{
  "n_layer": 14,
  "d_model": 256,
  "n_experts": 32,
  "d_shared_expert": 0,
  "activation": "swiglu",
  "moe_layers": [0, 1, 2, 3, 4, 5, 6, 7, 8, 9, 10, 11, 12, 13],
  "router_score": "sigmoid",
  "normalize_top_k": false,
  "balance_loss": 0.000479,
  "lr_router": 0.00119,
  "norm": "rmsnorm",
  "norm_eps": 1e-05,
  "tie_embeddings": false,
  "lr": 0.00749,
  "dataset": "wikipedia_en"
}
Below are experts of layer 4 (counted from 0) of a mixture-of-experts language model. Rows are named router (the router's row for the expert), gate (a neuron's input weights, with its number), up (a neuron's input weights, with its number), down (a neuron's output weights, with its number) and show model dimensions 128-255. Each number is 128 + 24 x the weight over its row's rms, rounded and kept within 0 to 255. Numbers have three digits each.
After each expert's rows: a language model's description of what the expert responds to; "comes after" lists some tokens at least twice as common just before its tokens as in all text. This comes from a sample of Wikipedia text that the model never trained on. Tokens count by the router's weight.

# expert 18
router:116124168098124137125161137129066116104108146092095166140134112085157114107159127113140168116150089112176107102122169131157123122122095107122150127183144139139136119152081128109116157133133125111125129145132144170126125147099146226112111094129088136092140148140140096130120158116151137157139137133147082108134110121113079145095127130110133139135158159124147107147108161165116127119102
gate3:169131129123174129101160134161130121136121129134119116121135137135156094097142123112110153196109094145125146119075182125124137126122152151126131157153139169095150138138137141132145167165140129145158103127085108120159160123140135158153157130102127084149111133140158122143137149154178170142124151100133119145147136187109105140137115143135163154132154164087166143095156131107078126133154
up3:109117123139088160130071118101147140109158140047117111160145129089139100103142119120129147123142131126112116095111110124113087207118168144111149119139156165106118107142123111160109097115115136117116133151117132074151063165142155143094151146106131135143115109125116107158143172161141141126129132124123087180124102115161122116130096122122093126090098108115136126168119164081118086145136
down3:123157157104149170113111093140095133116140108113173146134150148123117078183100111108120160150115152150099183133096194148155099172126115156111134102158119118106119098091114120115123164114066150124106111124066116111113119140098145091151114154126125153127119090157177130127128167131119072126140157133135114103140112131118176120108129134142155119091141113096157123156120139094089144066134
gate4:152117164138091122104140149168136093107154105128091137119123121124120128152127105144129094101135130128154121121143104092123149111111135139133111131173097139160117098129089126142144101154180116171131100146139132132147124135104111148132093072137108132095130147146129110130104126186123122139133116132143080115160140119140152158108105175133100140128157143150080155094139120150180116134126
up4:121149120118142124105111098098121172142124160136179124108148138154118129102093159092122145128117127098121122112104086140117133087099118099110157099091118098100133133123118106193112145129083145064134141091154165106115104127127109118112144170087176136160124107139116138147151118092127112130073123112097162136098095154144097129145138108112148150120121114100146123176105120122112126156139
down4:070095124147157167111130127157104172132111156113127116108123129111130151135114092111118148123109133136106102092137136128126097120106143113116146104095131146100114143075155130173105150089126098118132134119124143145122169139123133090077161143167127139163106146121165136144178157111093169153143109102104173122170128140139141134161101102126151139157151110162140106165120123196127122129120
gate5:134138122105154064070153148130100148113121140098109121152144110085147127136157121116100166164099129130144163145097154128145102108127117108148138116136085172143145168092121125117115119094126089155110082118116148184146120133133124115127104115121107152130095132160112129143118138103145128139169104114138129130153146134124078138074077134118101139106149160136166148173113167120135139111112
up5:173132160129150135152132155122112104091086141130135151094128110142144104135110120133171160115133147110151097101160145102155114073127109102143102112134111129132090153154119187118132138129101142153123140122129137102158120133128152102131142102124180135150130120097154139155118121177152116091118082141088159086128144127142102108137103123136135128108138149120121163087153117101158143061145
down5:138127144131125133125127140158123117118138086107157142138149122110086135122121115160136116127145178110143130124130154127074171151097131126139163124129115118156125117176125116127100077135114153114108079102150116121135149124155154136133156119094119150125124125125118134123124174127090143159064110123156157135155134128114088113148129147160145139186151147096119121155144101134141104129153
What it handles: Year digits after 19. Middle digits of four-digit years in dates and spans, chiefly 9, 0, 8 after 1 or 19, plus the i piece in Cal-i.
comes after: "1", "2", "9", " Cor", "cor", " Cal"

# expert 19
router:112121120082114133105179152156078124138149153091115194140141080154139123148148073148127092142113124195139101149083149094137141124123134105127113107140099114094110102151079189139094130116111123100141156173100158145130115147152150149140133137117138098075141145146093091124123116121131124091191185104177119149110151128123109104092107117129118152169146130117168119165139095142103136106096
gate2:097179123127158125079152137149087162112096143104123121159119087128134103109124112138094061150126144155136117147150135144133100107164145132131096146122096146088110157144092099128109138133139181102115151089169148124108124131129136169151127134131133172092150114141130128143122102128154144169141125126125116124100129135122086140108122151101160140170133122141132133123133132125107104196111
up2:179147138090166128154138121157099148131134154135098131124161113140131128115121132193139165170111167133153139170080161162132136152168135128142143143098098134155157159160159183104079124139107122113152136141119131100128101129167098137108124107128143102110118134120131145137141091131158100170149106107148162104087142149150117144109156131142134105100159125148151162145094167123150111141154
down2:129140184094096128137118153105148130110099111099112144113135162175164189115135141170121133111157122114100136146150067114155153170120112091101163097159127140119115133141114130113142156147110112137135121140152084106150116128105152103095111163148135141107118159115132128129118121111149119177088097122121131103178146134088153133113125158138111098149176140130190146098131154157098108088127
gate3:102135120134151173151143130154136146099136103122093101135134137140147150112102095133138128120125139136087107113097082162161133133118133087100107077179150152118115083081089118126143115153097135124117111179152126145153127125166143079135143117136148111148112108128144124125137114149105147151108093115123119109165138090135164135097108076105086142152143124139145111151143067110116145106174
up3:129132139147087091129071134085122114173099106125154100151109134107066144149108144112127123139098151119139121113156172068114108141110129096119137108105128126163101166131156132101113142125147175107136127118136115142158139123140082163127112140129120097113115109135137141125128130166125120143140151152102101137098131137147131127140135136150144095085149114148148128117110164147135134151121
down3:097104160093107102161131081117129105118102147126105128117086163101161135119112123107148114111104149133174099150119103083133122111092100078141076107141139149162087124117084135132090130156106126132104134116156134106113106136145149165113123140157117109125150070108117130101094119129138141168143111156119099078147091103125177140099116119138164128126127131124154159141135119114131093121132
gate4:089143126088133087131127138109099110131180147169114178171077136138162134152133103151125088122165109112093105097111043145146119152123162124139106132140128160121133151153148155148129167106126150117130158158128151095161128151140144129144122154124143067137150167135145126152139123118109142124154122066139084120065129179115124119165117130189127129165137133154080114127117124126136116149139
up4:099101125094143133121116118155126109138106133120104119137148129140160117118115121127154115170144136130076148125125168098097139146141137131121124133133136135147108150118117086144167112126128165120130134125173144126104135146143088138155136119148168181149135135112136105122154124139124114138122102133076148130113173148105126090094191147135131128168131129123145142158180119126146163128150
down4:065115150064153133102084150113146097129155141099148124091138141097166096103171101114128154157149163108119119129172108098124141120112129091164135130130121095091095160093140124156143127116103141131109103147162103160088118119128140141118148135118139117125114129136168130123102144166157099166146140135143124104123157127119094147091149128084131127122127190160167124118148103152166082120116
What it handles: Fragments after initial capitals. Pieces following a word-initial capital letter, like V-ent-ilation, D-V-D, Bl-v-d, Isth-m-ian, along with Thai script characters.
comes after: " D", " S", " A", " T", " R", "D"

# expert 25
router:153173124119123159101114121175103129103144133093150151160093107156133129108148179103121099138120140163107150149123150174168148119109117121112082087143104091126138129136097145139132143076120112108141122171141138163151117139072143210140124121123120093094131150116113111126111113161131166138153142123141133117136169141142121131133159130089123149158137152118136136138140108115149130111142
gate2:172147148087128101141136088112150089104114123138142123082131074115135168088148145135143134142143146146090123092161131154118172130088124152103133072124133111085113123114137105104127136120104137170137139087151156119117167127072150114160153124120126134139127119091145114105102130118123151147109117148156095097073100133154171112131148106127145119084162121135106150148133105080115102097108
up2:135087154089082127123136133165121100090092135145068119119140156126125147167122134110165118113129143124132113151149128114140144145104097130131080129129137121110133090125139181130156136092120107138151098149135117168137125119114145106123145129143168115145125111114139136102153200129109163116119145173123141103101124106093126120107152138136135173140169113129133106190158121085118116113122
down2:135111114125149103148118126111158146152117099152139116110139100100103090123128126099131105145107126159116073118101145153120117105112139138109149120121113134143068088111117136145144127114190148145120103111133121117164113138149165175118109115138127152137107117183126158150109139115151123110146109119173124120104133121113126138119135133205100103102140071101124103105106148088130126132159
gate3:106111134122185127116167117102138137131134164133101124137166113130117119148122112149130153084110123139120142112132160112136134131138126132182156138160150147129125107103137121181108096118114172112136122169122131162162146145086106138131131102108145095137096144112083143128153105099079119097171145127128142166108138095119106075132136116140151133190155098114099121127140101142161128133136
up3:149099184125073111139135134191125163132153124129172124106108157111111159156096116128134058137136137124110122165133161112158116148113121110124133170136093147115151123128138123088145114116146132104101107106100105159139167108164134100126105119098122130158119110155146144110120142151131123147109139137135139133069108157115111154139116147076122152151145120147117146091150120136150149091150
down3:128166117171112114145118121147112125131152139146092112111138141125124106138187119122128089111155145133153130133130172149140128157113115098118121089149135130080113128130122110088158123139105148143103117146162133095134113122114138163153130123155094119150145149124100157118127112151154143147122091131123115125122138137140062132155103135150104130116088136115148111115166132104138160117110
gate4:133117100119103114098147126121118186117110145143108159121167138125103131136114199176145134135084122101141140107126126108124101140142095162107112155154110090110088150116083139142108080129154112146121111152096086156185133127146170119137120124144112124130128122149107150072160109095129144147122135168128097117136148132120124121085152152158111157119130116141128154168126160167131154121106
up4:095124088150104124105140091123135114144127117109161144136098088086097151107125148106154163179139129180130113166093091088112135135130133112143085128169106080125116125078111097158130142114137197158102159130155088150125150126136163128123104079110140129159120142123114090132113138091174111171148129144212098142144164114141070121115142118133114132104122141113092101147103147108085148112121
down4:145116136131157094124177114116129108139151103177143141158133127097111130138123144113128124162124152107115118103088146117127126098111155120119138126123142115115158153148108109103097130167103134169099099166142086138150107132133134141136133162141125121110106122147125094142186084144152170148140098103079141095156138130104112132152132137134105126127128157111111154149099119103155155093104
What it handles: Name-start syllables. Early syllables of proper names after an opening capital or syllable: G-az-iantep, Post-G-az-ette, Ra-w, K-as-uga, Gar, Ham.
comes after: " G", " Sa", " La", " A", " Ra", " Ka"

# expert 4
router:162177133154152126125185160138088134096131133127146121177113098116162093141154136145129117183120108157115145128109135134153166078089131120109124118111146145120091141159138162119139132115154123117161160115132155177136104154169140155147126152103097137102152159167098094096125129127151187166172126130137100109104165149137096132088175146101125116119124174135155139139115113129132162127156
gate2:140128115103100097110155185113154135156093118125134129150161098090210140129104128115101110109121105125120087089152189128131128134138149146131142137144121088140146175130144126110135149121067116167108162133111104177126075153099115130124071127125124141132127126131138136119156114121111107094135145170155123117101171135126111123091092110116121128142129176122163106128109168150084105169118
up2:106146128183135082150120124106132123055080125091103137130132097105089138185105076098138127148134117075139128134140171109099093157109133140154123161096090095126145134152145149136139114132105115133132127139139150148103134139143153158108123102119115157144149135112116101144159093110153132109113147141112174156130137129091097102144107127152089139172108146147165138146096180151150093114114
down2:168148115141106106119139112105086133157133170154170142129122139118102130153130141113149146157100103141159146128138123133131164156154127105125121112126147152176133109174085129129106157127159127130136106176155115108148133106131137140105125133135143171104079110097146117112127125165135107131106107146089138145144147132139131133144127128137112113123112170102123148102128125150142125103158
gate3:127151135122125115125121063145136099151110146150113159089130088118128117113150096164153117132095085109110168099133130130118138108119151132115127093121135112124141147151184169125121114178088125115107105140103161104120125107153184124083101151142098109122111098133142124083118150144112085084151153129113152126100112119111149111149124097119143113158112110108114146128150128107120109097119
up3:120147140140134146083129098097150157135119095134125131151094128138161148155135136113129148140169139076096127090120124123128042128100144132145139153140164148118133136130146134125110100088127143121134144125143137148113200109143130099093170174174137102161170153115121132151122107124146133158098104161137145140108125169124134105129113105150132133138152128146161129095114153136149136126125
down3:105122129119069149119121111138093133137123113147087132100109123128153123094114124164109135090184081127118114119122155142097133122158132140130175100119185108156152141116138129110184136087127098113112125138150115142113125115138121110139161109103142107130114115148126130109125158176113136154155127107118145136076126142158132118114122119130129121154110126129127111142110133137152165164129
gate4:181147112114139143127116132124090152141161086111120152182162157193129149098131128101123102126118110100192112143095121098123093128138127166156121106128118081112117148133129127083116112128110113151150117140110145090104114130129124142124087115110153113143160112170116156098101152135135148126134080141147117098124143144156098146153085120124107169148160155132170129173142137112123160146185
up4:119128135132150159128109138138108155129102169124108114140153108111128128152104116131154109130155168146130154136116113096098106120160140162135082182151123105139064176121127104134108105071099149136133141142130123095102097139126122149099096107127160116086125119128136133103169130135123139116150116141173130142193134171055121179084085146097109138128124117147136132168161137098115121146137
down4:124128100091144121068124117124114115128094095137085141134144105107165194140107152118146135142141156110154158127141072129138133126159152145089067105130164101141134090123126136078111123106171117148152133158129079102113143118153143125105112154159103148133104157135150145116095138136153144164106109136122191163131114137102119135105099112090144155105168135089107143163169094110182075143100
What it handles: Mid-name word pieces. Middle pieces of proper names, often after a capital, such as Ni-e-mi, Ha-der-a, N-in-tendo, plus given names like Anna and Maria.
comes after: " W", "w", " N", " E", " Ne", " Me"

# expert 31
router:063109173131120120107114140113096106141157149131137157174101094148154114163151140141178084153133124128084127123102130116186092064111108131089140108156108105115113094146145122129125102126088132109162121183136133139127132169111146150141115119129120126126091155195125110090089113123145166146137151119162143124147117151136116192124111119109157151132138152133136094138132133136149161099152
gate2:110125135145169133099145099121098134140125117119073195187128108114130139132136113131118103099104135133095156145137102128091136145079111154149108133160131127114109113131112109145100049154124115161135140118116142145115149147125144153151126122107151107129159091139164142164067134166118131122156139151113139094150089120131104111158088134105158130102098104154152144112153091149157121182140
up2:131128118136149132087117095118113124088122157123141167137119112097147146161063125116103132078123093129119133121131092137146088114103128166158079084128124124111092126130125120132113099143172101182150114143084128161124124107126147132149128128126138120121147107122120146166119159156121108095155133124099131094176095141164152103146068133118164113123107133113132132100144102138115090168114
down2:149120112103130124105134121116126170153114130115131147133190107149132107133151152119166099107138204122166167173135146164106106117114150122130140121144124128122137136140115110157109166138182110105113135101095155141114154109146136143107148112122119172150119145113154163110169183169167073124138111155129149106187135102131129133144126135112166139162101093135156144103113153117157131131115
gate3:125126162108172099110081094149115119148101097112150152163129121118100080141147120116161129119213124105117120087129097198141067105114117097152093129107084056122128127149116131106139103137118113138116090167161102213149127137142111179105135127146106129099167156150118139164133109121143148145129166117133104145163114129135111163095126106129119158126108102132137134109147154166135111119095
up3:119096117128152154128139126156118110112176149129102141180091125123116123105131123101105189143160092156105124146100170113154118123124123138137186095124108145100133121143159133127104107123133121140132122093176116104095108168167110116096142091149116087118134119182151127129136123159136122125157170133077131144151102156113152188157081112102121135133131117127117135142166164117136098089121
down3:100150079124164112130125119137160137137119114123106083117137116143100136115073096111141127137156148126121117136178103135138167146172143160164125131183147144112179142107110104114123141088128094110074106110090147105111139142155141127131186114081118162137109132110100131107109151107145128104112126133132138164127114088080112138109144113150111114180149146135117156137143105112120111134122
gate4:138161123107121144174102140125141101102086097121089153135138133188098109150138117133121150138156156143115082119103172143106136134107143099134110110130168123154099149123089085082097127139145118119109118133146133156153155135171110107123113150177143136145151139116130142089092126078186093131129140109107152139130154137100123131103141147125133150116128195144087144097086122091094135154110
up4:125149160144153097085132141127150129146146131156137135131115139132153144170168108124163125114128051094075172103162112126130137132111139130110150142130103145114145111071144168138141155125123160137171138095137095139154131116135133143151099081132100119156102133122154140120071160144105106141114120082139104125132124185091148157145156106140091137165139135125113129145142130156137116108143
down4:135124123160113133167163119114113119150142163112125181132132104102106169086114103101146092152137136128147125149101119145145135086136111128131124129121122149176159148124110157115131126177114127110131117144142093119091147140092141168124172104128145137134131173149093129172133151151151111120149131174155097118143165092116128140143090150144155108152115152133131115166154117137123121071117
What it handles: Infobox field labels. Field names, colons and line breaks in infobox-style lists, such as location, Position, Binomial name, episodes, Order:, in heights.
comes after: "-", "\n", ":", "°", " •", "2"

# expert 0
router:113117124116124137112155130136093090116133101161088148127093132117131109097126116137107110133148107155089116080122137124121129128116116114143153100131127126125103137150095101152131149135124129133166145164092158140126095146129121140149169131107098123105127123184140096121063090099127142138135133093148089103125130111107127190119161099121136135147133163154127095128116093155121100144149
gate2:147144191150130113105105129141132149132136105152128152128134126105115140127172125112104112161106121167142122134154146091133125117128191076121108155093129161076094144123125149174107094084133115110131123130132117135093131105121130132143121145134092109164122168138152152135163125122145110104148165128176122120128158139135141092109197056103155160179124093105132151107124098161067158091127
up2:134133173180135128107112109117116103106138092090101144126116131100140122111149121095109149125119136104140127127125148085132115141099148088158100132123174131115049130081177154162125094086114111128131140150131163124132142122130143152131140140141098132182144170151153144118156118119153081091096146125128120112108100143112159095147152062100152182140131098119112117107133086140127138142156
down2:159141136185139116118144099105137150109163125129146136151127150086160144100127102077127157120125161126145110093162142142149133119116148125132094139114170153114145126074110149150072094099115118146099062113128128098103110124151166155093119156152071130145128091104110096128167152103169130128129098147116110142135136112142111124110113126079132138124081119117120142156115124110102148126128
gate3:135125166088105153141110102106106132109091146108117116142128131116103151092107111110146140139111121152094161080126110127083154150144133120151145119137117161138127152146096124123157123114170131088146144133121162134120101120129148138107142143136135083119139109164184156108114146113124141101113136091078137145143153156114132139152137156090086091118135108144123126158141114123112122116131
up3:147134103087116128135116122120139122101141132090141100126124171144165120128128133179144089088177153163166146125136105148115123159116114082124142091124152116105111126066131163110130150130113127143142107153136181168112154135127150149118138154139172132080171135161129133137130156145140102133158130140155148141118106146097120105132129145119151160138119128066140110151146131155130114143152
down3:127127181179110085127135154109129141121094145165130107146086122150121105106152134120164093147091110142130134125150126128156145156124127113130139116126175106132103123146130103102116160145165085139099145129154104129091105199110151087112138120091179088130118153136149124097136164154158097157125150179137151165156112113165156155144123127120126128112135143168110109116122140155128123134137
gate4:141162095091120120136122084112130128071144126118122162149156131183124114082142180128135147139104116158112100100118120147154140148099082175129085082166106141127134140102143123109113149107138171112135175157116103129159117152149106150159184117140101131124060128141137090145135106141104104163113111135116165134144149112106117124127148103109169153096146142158111159084182110182144121076142
up4:124148122142132155103108139139130107095120081131093117138138136137146122121105110126135088121132120144188139099137127150145157153135099141137145127109181148140076125108162160128137150137126186124085102080169088142130149144132101078099116119163155153171172130147089126154135124115114147129117116126095068121120113136154126142145129160111113127132104110128123130164122136113152133150112
down4:136131143118091137098103195129146132155118096152059128112107082117130089143130103153080159139116165113087149159124127106122126119151118109134145148157127131173090132146101108136090096141112137133116157119165147145120129155136149163088166156140122186146125137124150135078081105158127130114122139115147146114118083108086142111089057150120169118154156151101120141140138153093144126165150
What it handles: Determiners and name continuations. Possessives and articles after prepositions (the, his, its, their), plus hyphens and dashes such as by-election and mid-name pieces in lists.
comes after: " of", " at", " by", " to", " |", " for"

# expert 27
router:126153133137124123138141143185115111130124123121104146140076105120145141089086105155066093160152125136078095091137123157126119064134104120123147101157160115141103111139133132141115166105151145144131160157140127148135109157075149134137120115095095084100158143137128106115103085149120142146134137144162105127126142121097130163110095123098129125132126143105156128135109095108128139141145
gate0:135143110147140146111092123126139071050129123155088147102119123099110114091099108130122130135098156118117104095101134129099130162112148143127142157160137136154104118179148170154146149152132146123167131158113111127127117124132082132098108151119113144117120076151165118125146096113143176125136110121147116174118157115123155102162153128124118102148126159128136082147102149116127200119150
up0:113159118114117166127145115140119128154120123131143155116150115148134129123118107089101119142137161180153090131126103117114127142156151109145149071146152147108103180141057133133120130157107140122085098178108146118137163136092180129149134124127125097091089123140118131078110126106105120115100131113110103076151157137173142116106119094111117177119154108142147153092138147098116148166140
down0:128100116135114124105116113128135133104163121156140121140096130157192086094145119147114119139147158118113139151138122069156147141119134136054125137141117143089131117139101116141136100144122152145133153132121120125129119143125104165126147164149160104170170141099129159093132120130124134113130133117185144100112134059105120076090100103129173143109084148143115130070135101137146144122135
gate1:155164110138132114158185067157123091132110130132148105150134139154141150098092125123126138155131079131133169112106125137128105147106148146136165068162132115093122160083102136138115130138131161120177150118077167171118128160088097124118146125128123072165135126135133133104076115155093126191149121163156125127140124112144161127143125074168169116104122130114139133126144116116164119112099
up1:135115132143126119082148124138145125175107115082161116114136158133120140107146108149094067157176099103150113157116121112150150120109148122129094100137120093106106145091067167161095115108130103135088142116150121147088107132150134154073090175146092174152180165136156136135156128160135137134149138134154112116125118126147083128057131110160153140110103132101132132125125169139121129159100
down1:136124106114134149137103133109173094135134086114088143112165116129138115096114100140128132146168131094126117141154102159128133120156105111134101168152130137129134137087135150167164103093118110126102112147142123121118114108111129080092087107084126115128114126135143144130115120110149135188131112194154142110150095140108167186116104160135181101119103139172171111112104129128143130133108
gate2:118078139127131127098081154092106110121162132097126106108154134073144072094115147065106118175116178119070126130126148112155106093099110104114151130173173125091146113110152140080139177134150148150097113126123152096132134154121113142146103128128168122083136141125089140136129140144145117121144141096139113103107105170167126140098130106126121117123123138140114168195086123134117101097125
up2:152081100095111140144144090135117118129186115128093159090148158139111119151133152143132120164139165093136163143095118106099129123127184104113138154115158159130116122121126165125142097137126184144142149126157113095131158147144147149120108146146106123125141141120092164100145158147136101143144179120162086143094146107155124175093121116110115154089095137157117145116109109158086143080127
down2:151137117136113131149097138154121134134129115108106113153146106178149085132150147191154115135110114157143106103147116185132124108196173164132116135122111141087124196144101129132131125140174151100134114136110179110121112113176134154095115125120129159135174168139132174121139124146154107099102143127103141133172139123121172176102125116102133171127138108168126114100102101132103134111122
What it handles: Month names after on. Month names and first year digits after on or in in dates (on September 27), plus football position codes MF, DF, FW.
comes after: " on", " ", " of", " in", " for", " to"

# expert 15
router:115157142133115179132112164119087121166123114120118165113105051149167109127152087138171148127132101125148123164129137104132087148110084102124144092127130090122136091121102128114115155160161121108186133141121184146169124166099128109122129102099109136113136134136123096124097125073182156124141118090114120115097143120106078142127158111125095130110175168125120154138132136121153160094157
gate2:118127124148116139181139099110151135121130126117137118136090118143113129165106108150199088137135119114157115127153153137112113106149103095130114103144084138117142107143168156144135161138094128132151107181147100150125115104111149134133139162097168114121130144127133116147161109129065163110130111094126088139161071092149119117107116139107155114105139128094137121132128129131144145172161
up2:146134140096106107143119124133102055159118151151133173107153119103099133102161119149109136096135147161120108121087080154135136155100131146166096122093171100132165152132122140099118100140153134163153123139098153121097121118144138106146099107182130125168109154128144144126120127126183080107153101134115165089105201127143156140145139089116128144124096157154141145111108089093137119132101
down2:110121135182117096128160144132153140108098129133141168150075101100115105151144118079119163150136114168131084130147115157099109115115187116148099088137143104149175101134114141130134114152142123124158135153152102146086137111114130124129113098084110113131091126114157157127144117163130111110100079138142131142114121098160118103109157126115122162117152077105145091130126111120126116127135
gate3:114136107112132147109170153113101107175091095125128147094139137142102076105136113143106108106141112129117130122136124109112192098150152101159086151138140121137113113160097161120110107126151146148154103122131086146064127092096123085092100183139129107107104122113144127131106131100155110091141139140153133143145180094184137128128115101138135123112136124156125140091093121164154145097070
up3:159157184086145113091140153089100086156099113111137137056114113113106109113119126097134118119130104134173140124105144153093161137141122137118164108131115159149131137152106104123110101147135088074138136117154139108104103073129159089101093160150124098111105099126147163135081113133121144148092121130175166142109167150174116101079133115107089131130133141156088130141103147130092164143090
down3:160120137178132100138119154155161142094123139126095163116126124131097151141136168119142102081123115152126093160117144134130091126126102151151116134106140111130131155097166108114127133135122141093092136138131163125147157155115155129128126147126114147107158082049078103125187160127114123111136169153088135113148140152156137148127160125163115130119155112101070145099136128123140109173120
gate4:125159129131097146137118109136140134101109137117104109086151144140168116104156095185150128114110138111119148151106150147112087140161123148145154154153123092117140141144124143143151119110091148163141144111127126144142161149087155118145152143088146121177101161179177105129123113114117130128162147117075150150147114182144133123112124085133151158091141149101137133094137145161074124140118
up4:146132109115141134153099147120119142123137162126112155114136126129078102109081110138143147162167101126131103150141128149131146129110127147095107156141089154131161086152098139139087133104114137132139129136099170108139143132148058121123135102116151144114133109151087121110155165126142128130102158103161128125128130144119119139147157123111113115111137104131102137159119102120119101199151
down4:179128154132121094128097146120129141152131114182146121110145103112115126113105141115133117151167127097150078141114118140147112132128084124160145129141127134195112079143134123151110120109156132124148161105137129098129144156164142152099155117114120102141166102145111128126143164135165163097147109138113077145102112144132118165110105122134121111155162114107131107129075136089087126106153
What it handles: Coordinating conjunction and. The word and (also or, &, then) joining listed items, especially occupations in biography openings like farmer, businessman, and politician.
comes after: ",", "er", "el", " He", " was", " he"